python train.py --n_experts=24 --d_expert=240 --d_shared_expert=0 --normalize_top_k=false --balance_loss=0.00533 --balance_bias=false --init_std_router=0.0088 --lr_router=0.000789 --norm_eps=1e-06 --tie_word_embeddings=false --optimizer="adam_hyperball" --batch_tokens=[32768, 65536, 131072, 262144] --max_seq_len=512 --max_steps=2842
Below are experts of layer 3 (counted from 0) of a mixture-of-experts language model. Rows are named router (the router's row for the expert), gate (a neuron's input weights, with its number), up (a neuron's input weights, with its number), down (a neuron's output weights, with its number) and show model dimensions 0-95. Each number is 128 + 24 x the weight over its row's rms, rounded and kept within 0 to 255. Numbers have three digits each.
Before each expert's rows: a language model's description of what the expert responds to. This comes from a sample of Wikipedia text that the model never trained on.

# expert 17
It responds to: Suffix and final pieces of common words such as -ice, -ing, -ies, -ations, plus whole words like use, show, year, e.g. v-ice president.
router:158145106140139142092118143132130162137144133172158118100124142099112109118133150129177108136148150111144134127148131124137185149143153108150143132099109159123143126145106072163103080097082139102114146143157080128103141126110090168136098147139172149133144079117148137178142129099090144146
gate31:104088107109094123112169119150115126110136154128144144151150148139134137080052140109106124112165138146182135135162124104119113090135152115144137116107133161128161146099132114117124135143123133164134120093143075121125109151135094143125091156133140114092116137158121113121118130166121144122
up31:139102117131131126103168107138134154102108197119111131129090117109170107116128102120146129143087143089123163121139166135085126107184151128095119156117123102094122104140125120107137161164102115137125159131100090154089119131179163129123163154121088117132113100134112130123113109111139129146
down31:097109103129136122093077129110124173166129133172123162160123100106119127139174114138096133088122098098176109091114136158155070110134165166153127129171121133168113168149132094177106149128114069150108146130132151141111126106119100121121161157123172135122120115131167150120161128102141149119

# expert 9
It responds to: Linking words such as by, after, when, until, following, that and against, plus word pieces after an initial capital letter, e.g. A-ike, F-ren-kie.
router:162170137121102140097111136160171149140179114145156131119115141148099113149152146129151103138132155133094120094164107091123163132123129128144134129115108136096148129165105108133100127095086176089102121146154086113115162126095101161091116129140149136113170118081135139156147101125103136083
gate0:145133150118162177138141214122114090091141158113103135142153170124117076146149136140085146125130120077132150114146125125107146151113124126143104133138054112139210156140143129105115142114140122149165138113114099125136115150132124167141138097160127144142122154125125119133099125087079114113
up0:140097160129096091121138106106126121113105153144159112131126141150135142092125142119132113159123139128138178154106176097112132132109093131117144187127140136129134093138127130161138143159126152154089145121144129141111189128110100075105116177116144113138140134135109135139064100092142144114
down0:125133121147098123105118112078149134116111123128111143095066159177109160107161151131160131109141120160137131130125154113129121128101145167116133149111129106154137130117126132175103138123097117130110140126123109150140184109132088096129135121125134141134107128099192084106126144112085151126

# expert 2
It responds to: Word-stem pieces just after short starting letters like c, e, ex (e-igh-th, c-uss, comp, app), often in music and album text.
router:142158103129138146088116144144173132125158115171150137122086141113115094105130152119176131117131155129125163126163109118094151124161126123164136123101126166115134124152095106137133115104094174098096131139140091128099145101107097162124097163115137125100156088092140128161114159109119162124
gate24:140136131154120143166123141095141124128149124145090119097167131131125151137119159131153157114128106122115123145103089148117138143111196111084142115120156119112165117162125121126085181143108141118142098125156080124102162151159165132126132148145144125128122152121089161136145095148052123158
up24:136125152151108114118118123159074140107171089148139116126117122136105135116160134106156166110139135131097075103116132122169120115111112125110119183161124106158158111162175157141153113126095132119097126118128135161142062122139155113104099170083129138094128133151158162132056118159131141097
down24:104117138178124090140131125153113156108094141152159123121088131149093137132173151134107105116153098168157129109126181101154162112157153118156129149131132098176134156100140153130146087126131110164094152149131118112149131087096142140121115153101105104134128129129131121159094121083153142108

# expert 1
It responds to: Digits inside years and vote counts, spaces and line breaks in lists and tables, and raw bytes of Vietnamese or Japanese script, e.g. 20|0|5, 18|5|3.
router:161139127124117140071111119141167149158168100163153130086090162124097107081127136127126115146152138110114130102166125102092165148121141113164127116104107169113161125171108103150113113080091140100104139148149106134093152127101102160111103147117144116110167096109159159155103120092117159106
gate0:167122136157146119109151144104113112141135167136145105140139112164106109153128133123129124145160117176114159151144140073118139139131164093137166138162113149123103164152146131143144093138129148099114134129175135106108129140122137172136081114120117122115151108141112144144145088134107136106
up0:140139109108143143141123101146142105119131154140167113142113131131113125107125130119107138138087141124132059144158133126131126104140130068154153131123141117115120113144126130130088137096202113139085160147140105116130162161099090143160105135110160165126123128136154154095142111140083147156
down0:117117133163140146117164111124148141119136108130111131145128121113108091113111170132165122161093104134113064135107137130149116084095120129091144156072197107123131114125123126111136108138143125123117185145118072111166154149139052152127148160109098101134179115111136113100120160141110142127

# expert 7
It responds to: Digits within years and table codes, commas and table cells, plus Chinese or Japanese characters in artwork titles, e.g. 紙本墨画, D3-7-4.
router:163138126125119139070112118141168151158170099164155130086092161126095106080129137127127117146150137110117128105166126102101166147123142113165127118104108171112162126170109103149112113082091141101104136149151106132092153128101101160108102147116145117109167097109158158157105122092117158103
gate0:116099128129107160131119130126110139121146144128096117127127176142129130143137102137147149129123155160097123102135105095167171140137148104104127174171093160120089174121122114119153105100111100120161153108136119153124089168144109172143140091134137148108149129127118135154125134113078103095
up0:150105106123135146158169062131153163126110184115131105125117142128123127091082128109150090157130142161119102095140109144084138109149144135136106135138141110104107116136057129128193094110166146100093132073078128152152109106143143142137121122153153122147147144144116140140128131121113150124
down0:104105127153129133148171085125127105111113075102173127117169159096173092178117102128147125124177126148128133118114108116124160141154097151110161126131143122139166157093110151117131176130149168138143120138132126136122098099175122137111096143127089125109126110184141147155119096142076143114

# expert 15
It responds to: Opening quotes, parentheses, semicolons and first digits in article openings, bios and lists, e.g. Physornis ("bellowed, (aged 20, 1986–1987.
router:142138118142089128101127124127169158126143096152169154083084161131120119105124144107142107142148152062117112122157120104097192147134138126166123150119091156127146132178110096169098109101098149118115133122148107128101143125103098159126114141135152124107168089139137140149119127105119152124
gate1:153112125118135080156135167103153142124136148119119111077132081102106105157073124142115097144126159133135116139108147161158118095157070152134161111136085133130135164114141149100115128106144124132126151121171124144172160088155121152124113096117088134147127085152092122135157117124152125111
up1:104108151125106095162152135103135098126134139170139144126125117136142113140133164174101153161135161156097132141122149169121155132113135139092130121086141120152130098133103134084138112140124135153128091093155132116108143112124097080114081136098141106161105138152096155163147177125173108155
down1:124157114151126169114122107112128117125119133168130082146109116124184093136164136117142119159150088101096164159118118127119124139121101150126124153137152119109143129108122135135106120128152155140105123098105117156104163160134110135123083111106126128126123170146133188196147094048110115064

# expert 10
It responds to: Tokens right after digits: letter suffixes (26a, 3rd, 1960s), closing brackets, semicolons and table pipes in episode and chart tables.
router:173155142123122143115112125133162155173143100161139147091112165140090097106125150117112123147147153112086134121134137093119152150110147103152130112107111146121154110172112114142101133091080147102093132156143116120101177100110107158123106137129142102087165083136156148140104090085109154114
gate1:102073131107143120127066183118141135119120129153110196105143122146114143121134112129144137137125164077107138153113119109103132155149119157134108152112103136136117139149128134149106151123158140160100115096150092110120132098142129154100155110136089134086127115147125107118108127089091115105
up1:141111158140109096167139135157096139136132159139115147125117126111089159119127179132098131129095132094154133167141164113117112124108133144122128125122129132174167135167090158102117145139101155148191073139170083153112130166109110162099118100123118068115127097125141100131128138169154136153
down1:114073129173112144130140147144113119130135136126123110150127102108132167159133130095107087123124137096150115093141132126168159113128167093131133126118161118158105144157094176133102144185086129139139124108151165117138131158133112127129146112155102093132140106140137106137126117148105162122

# expert 0
It responds to: Middle pieces of long or foreign words (Liittop-ank-ki, dis-amb-iguation) and copulas like is, are, may right after a title subject.
router:140129119141139119112079125141167145145156125166158140063117162122075103099121127115129104120120158072120115087146128109144189122147139111178113149135128170138161131163144122145128132091116137100110132135158102147078127145119121129124090138079132087099148103090180152157088117098123176129
gate0:117103122136127142137123115150080142161123135114110107122103097137078089138120100099096145126106100136144112069109154174137172133122128127144179108117126149162174124150088100171129109127098146086126137124127131118120140127113154129116157122128098103123121112193132114127083137128127122111
up0:141167144162135149147129130151120119109131132140143138127166143123137167113125125130134141138103102114171124189129133088144135161061118087123132132109132154093107093113150174088124144116167093126158108156132107154097097139107133123100146129147148142077143189082117122132181140100139118137
down0:154125192110115099142126132098153114127114090123115093113124180123074097134135139134137154120127118113092108142125124163151141138132128114158091189137127141114109107092129105123089145127133146089146153120143129140102125117168088078169123114125151187114119105112100108115145113103143129142

# expert 13
It responds to: Digits in birth and death dates, money signs £ and $, and the piece right after an s- prefix, e.g. cigar-s-moking, anti-s-ubmarine, third-s-mallest.
router:161139126127118142069111120140169146155167099162153130086094163125095104081130137124132113147153138112116128104166127102093169148122141112164125117106105170112163121169109098148117112081091138100102139150150107133094153129101103162110104144118148112110167096110160161156103122095115155108
gate0:120149137142141110138066137140135121138127134138132113107174151134099124131151137115119121107177154094082111124106120120111110143139104127106143119092055115113166124153124110121133153139100105116099172144158083102097106119102161163149155119177184156113137105104157138164085105117161151151
up0:083128139130125147084138128139153126129101169129165150149105156114147167134156141152150171135129103140082105111147146090121148144107135109131157137117110121146108154139063083171149146152085079135106137124132153127128120144075140152137164113162112119109106149116173150137134078103145115122
down0:103103111102138098112133158133148101120156145136126145098112130147114147144137154166176126119111101170115134110160141141130152154136147088149144146121183130098118098145111106146127094138137095130090144080080145101127117134138102190098134107085108131120117162154144153083143117113165094136

# expert 3
It responds to: Sentence-final periods and closing punctuation like )., ". and ." plus the == and ==== heading markers that open a new section after blank lines.
router:148138127127130147076094137146151158161161122155154130099111166117106100092136148122125107134148137103105125104163127093108175169147131095154135140106105146115158122145112094160105103099110144107103133146146095131090145136111090163129097128128154125098157106116166169146113115100116149123
gate0:174158136126101148137122116145137111175076167102122157166121172130121063128105129085139191137120164103089148113130136112129142120124127100151153127091136139097099122155160090118166124115111131141124085176076138127139165095118093121165147135143109126099149160131165113119088118118127125109
up0:118155144113144147116127139139129146120146106133148145146132118117165121164116111139087144133072126181149125136124129151123141119093148085115122114163122133187114133097140150156125142101102135071120161114131162098123084147139113115089110105098148163203134131138075134117162128146156124099
down0:159128121095132123115118106166146172141127118091164140122172121114122155121162119128125147142128138144130128124128094107110159118146136135158117139159152102130131103093167142119155134140169155071158090128106139142087156154088076066127122187116173097121147162168071121160110143137112153147

# expert 12
It responds to: Suffixes that end words, such as able, ible, ient, ed, ing, ous, as in sizable, Flammable, Murine, based.
router:173147117131144121109100148141149171141214104142147107072111139102088115090146154112140100169095135116117122090142120131138144158118123103145129142115139171114146110163106141167123137094061144095107150144124119146118132151121118156132116146124163142102181133085120156153107115115098138100
gate0:129139160128142185145132121117106138095142156126137136100159136140141103144092140160124150129128158195160111112112143148107138145147127120089146129142105128149127131119165135151139180128140150078108136124128077153133123126158128140095156131109172150120137102123069118148172125128122095152
up0:110144131122148178065132114102126101103158158099144105071128111152143116144123145112105095201168080150157112092139151138124149137114154101085118109184058122138108130109159126144085152161114129138135137117152106116129169151098154130124151150116133100102147127133109159126164126145157171114
down0:164121167125098126111121159132144140134115140133159151183150129140153096126164173146120114108138132132118098121102126083190143097157146106120070077094107117157067139102116182133118158128119121179148103154124040092182128151120171160139101143117124113136092106127122125173143142139121129094

# expert 19
It responds to: Sports vocabulary and prepositions in football and championship articles and tables, e.g. League, Championship, Cup, home win, debut in.
router:140138137130095131119130139125122134158187109199164132107098169137118117087126138080123119151154146118125137113131137102131153146142157101154134124112107148125149140152150122151079114105093130074087160113159107113097150123117108157096090144111150132114169096142118148134098101110119148101
gate23:167147078130140133127137137128149133120066108110141121150118136095131097149163122147156169086133162106115112125127127125147140174127113101147122149108140135165180167115142113133125110133180161114156127151115136096166141130126126123096129162112125091118092112098176075153103188117136122174
up23:081128153143119190158116134153117118151151096094150140136147125132115147159139119104153085096118123163097100127125147140107113094144139108138114111136100112101127113137110101122134151162090133118117116117146156117126107093114072074147161101147138108122108125125146101123095102131129138087
down23:128141137143127104162139080118101167140140148155106124115132127132163129102107101137096065131148168119140108132154108147115124146104128124087129111101165166123103099152148130137135139148070124110103160095085132115116101127149170110125131146146136135172137143174166142119102097168113125110

# expert 22
It responds to: Word pieces in election result tables and politics text, such as Total form-al votes, Lab-our, Democrat, government.
router:157140152144110139074106119143153151147161137150123122110091139148079088109143144108130113134130143121108133110157136136122157141148178119143129088111115148088174134164124091152118113120097138085120116127136099149135133144092133168098132122114128124103147074121144134156105123097093122110
gate1:160132104127129153096106123133181101139123140123125147143137131119072112152148121110142161131114126139098149091153129120104137186142145129096137147142181178103114105130098088145099075122143099146147052127141147114148118124129140158139099141133127075113129125155187141125096110121106104147
up1:135122094152187148116123095139158126161113123117138133104132133111143123176146147125163095075118117158146097099122119111149113147121113110129134140111174078126158135138071121122180098149150115095130083105101153091126130125165113133113150155116177117092124084138142136128162137128093134143
down1:110157140117117106102119146125128114135152148137158144150091180080162139151121132126137131110165134095128157156117131091131154179163150139150113161154099129130098131136116072123111102134135142124127156104137092138153146136142112127114133147073147148147121095081108126164107104129160139141

# expert 14
It responds to: Digits inside numbers in tables (−40.5, 36.74) and pieces after roll or an initial letter (roll-er, s-kull, B-and).
router:156122139127124134060108106134160144163163079168153121078086157129094107085122142121120116146156136118123135103161128116105166143115143106155128129106104152110163124173110109138099118086096133103105145149152112134102153111099095150105095147114135131113143101119153161155103120083116150110
gate0:144117120121151146116105102145162118101122071124140134132117146139105142122153165130110126136108169117140153138183133158141132124133120115157096118126179113148137153131121127122120107113145140153162178130120129108116088120156096129163087108092108154074118109123125138162157149114117169144
up0:118157158166083112124167126113127133117123107148122097142122129139109128092116147140116150151092096120133117156135108116124096123125129127089110126152107101119129112158171160118112124128133137121154134166070188120143120121124153115139157138111119127128118172155120154130119132130118153159
down0:161117124094130126181156141115135120127169126099145104115101112107118163139121145132079136089147113152120123117144153113159126173121143166099117100137079100056152138102160145099141108165086134067116142100119151130112138134154154143195121109085127155131134131104125149092123103161124129137

# expert 6
It responds to: Second piece of words beginning with D or d (D-erg-view, D-av-id, d-istrict, d-ivision), plus list dashes and digits.
router:159147148139141152095125142133127123163131113148125115124105152086096132104137151134143108120138130112118140086135114100122168129150143138120136104086111152123156134172110108159096116063102144095102107139156115111079169156106086162121124145104137114145152121117168146147139100126108138120
gate0:131133232153101111120108124126130144101140102093140115160107115130112120134126140139072116152180121141112116118196140141149206138112122132158092119138088150138097144139186102117153126100160122135138143139105142165138167138148158129130165167101119176107105104130142160114136107101091145101
up0:135146132112122114170143174104152139142149140121148094107132121117144114138091132131104082105081117154118123161118140142121150143097116118117170134134135125098135112135121113083180111135132109163092146141150141155066094136157137131100119113124118129123140097114129139132109132132150088122
down0:102103121138116139113094147197130164143125130120175108089118106162093142131101128121145106091135140119125104102172086096139120153157129079143142112129137112156154176130101136137131144117121096124112118159120111080120123110100096076121126173125098141156143173098110141167091115113118150102

# expert 8
It responds to: Inner and ending pieces of words (tent-at-ively, appar-at-us, New-s), month endings like uary, and line breaks in lists.
router:153150154110107135089136124143163137138142093156160109079123157146116105067119118116119095149135144106096109115158133099137151128137134114178117112115088171088142123154117086134133103062112172100085119123137102103115133098116084139091106154092143117105147090129156178158098143115125147101
gate0:136084135131195148133149127136129155127143142128115115105115120155129100087177127122102123131130090127146138133131127121120128141112119137156128105134090152117157141129085121120143132153126061125134144115137102125070100144111147147121185117142095099084145123121177161149111115095147140153
up0:143163153108130121116122090172159141145103154125128161164144124095131136148168125093124136111142129124120105114143123089116140111156109156084131120122100112133121139133097108128159166135137096177073153151129107147116126117113117132187124063108092139184132112093138131107079128127111099120
down0:077118119156149121120136134099149151135131192131159140138137087131122128158187125111112119146130163156146114120086134123097108106117121147149145103106171080155140100132164119131151112157135115120108118132121127133105111106110145120071127100122093095180134108153147203148104138141136140170

# expert 5
It responds to: Word-middle pieces that follow an h, ch, th or sh fragment, as in ath-le-te, Beth-le-hem, Ch-ie-f, sh-ock, exh-ib-itions.
router:159135133126128128100116118148152131150167085153135123138105138113106107111142156129111122140160119127116158084150108124124147157115145102141137091088111158144160131185098134147120117073078140091121124164155100172084166088103099143112112145144144163083146115094146128145138133118103161119
gate0:103104165126115137130143119115144136133132131107101204116140091102120162109095125144158076122082121146134134129120123131116128074151090170123105119149133123104100131141181145100104100098116101116140111132088155135127130164127112124189140127134122136104131141127158104117161111132090153115
up0:123127084140108135102152132150130122160137119169138132149132174138155083126151155117115077155152102110084127142119161153075104144091150112165122174096151124148140131118094143138156124133117153118134141113158127145149084099102177113147129128131123098107139114165139171161128139138148165137
down0:146129128114124138165141117139153119107098107112138120125160102123131111097129116119091140124106099114138117099144151169104150127101127116168141102109095142108192120154110134133173147140107125110115127138141085162142160149124085121102134099168158128100149132069141157102141101142084074149

# expert 18
It responds to: Word-final pieces after stems ending in il, ir, ol, such as sil-ent, tal-ent-ed, Ox-ford, plus digits in coordinates and scores.
router:135119134132106160116116121157140132195151082160128123084094164106101121087124130097104112139128150119120107100147105123147145155150142096175127118111087156107148132167127117146108123080090141094121114125144117129091146131121114152127092141131154130117149123110162127128130137123122177101
gate0:143181146131121145148090133120135131136136124108117155152141115129169051116097139128112154145135126130130130098185167080160098124121142137160118138126134098116109119142113165131170114090134092111112085177109142154123097131156126149089125082127155120162141138119135143133140141148103142149
up0:104116114144153114121148150128135129163104124138145142134101113105142127143136113110092133117112139164194102143091142115127122141119146140133150144113127119160149129080127125126073150124117171146157172115103129112117148122096131132131154094127103099146105086151140139152084155126106093139
down0:097120100161085158093089120154110115130096158154100151125118101119134158115104173126156156168149147122136127177114148099103109157101131129150143112153139124131086123080111100125160188102117145186097152161147103130113144143124144130131123192156156105117129093156116119175106107105119133110

# expert 16
It responds to: Inner syllables after opening letters like St, T, J (He-iz-e, st-y-le, Sy-ri-an, Pl-ay-ford), plus Korean byte pieces.
router:152162149140117154094124120141146174135146108157161115092084144125121116128141141120132147117119152127096145135174105093132163125130157106127129101102111159102136122174097133134123113080103149094104094153137089139115131108085115155115110152106158141078140115103110148157148124129130151102
gate0:168135065111136148086097158109155120113105130170099154114122120145148123134107126121110118108140131151127117141139067082112098166142142131106162123129143126086135125136099131099114086138105113139097158130186122121123135098118150104089088155131092134148127083134159165102139102141153122096
up0:113164104099149188101147145099100121126119138172152149132136082174131137098120102138108127135076129149123115164146132135123120152107139120104157138072125171105126149185116121100170118140148111113127109138164122131133140126077141128132107104147159088136141137075123128111099112177135104088
down0:097135082081144136088112119124142155119135126142154147114103132123126125138144121145127118182156118080129126108108166123160145070143158156101091121110115107127126121121088155111142126157142104132115156143118153141138145106092144122171114096153073159139118120136128168149117122165147140157

# expert 4
It responds to: Line breaks, table pipes, heading marks and sentence-initial He or She, plus the in of "Links" after coordinates.
router:151123148141132145078120139161160146156158096159145150078095140111094104129129125114126128122145157139113142101159117113099162162126159105146144124097111134098159127140117120160108098093117133102124115149154117106101156086131106177130103130107125132108150080135151168129109093105103143102
gate0:134115141121164134087102116145108096116197129164146165134106126094134130118104144118172093091131077160145108142122109114142117093066127096140139139121104125147127095099087136122177131108137145087107108138156098117152112118132152164111119130103130137153143108073158114147146124194088124112
up0:130106187114106098100135140084184126085107087133144120047142114154140160131112142177112146116157128115123111159143123132127130137121130146116131185115084119123119148118122096113136132141146134124080109116128134140129113101144143121153120122150173160071121163131137152142118096136091129153
down0:167132137115110118144129079137168138101123102128140149111135061127136095108139091167125089114136139117148134108152131151110118151132135135139134138136122123131126180144156123143137097125108144122136199150133151148153140143157112150146167153120145104147135133118143142130085094138175151109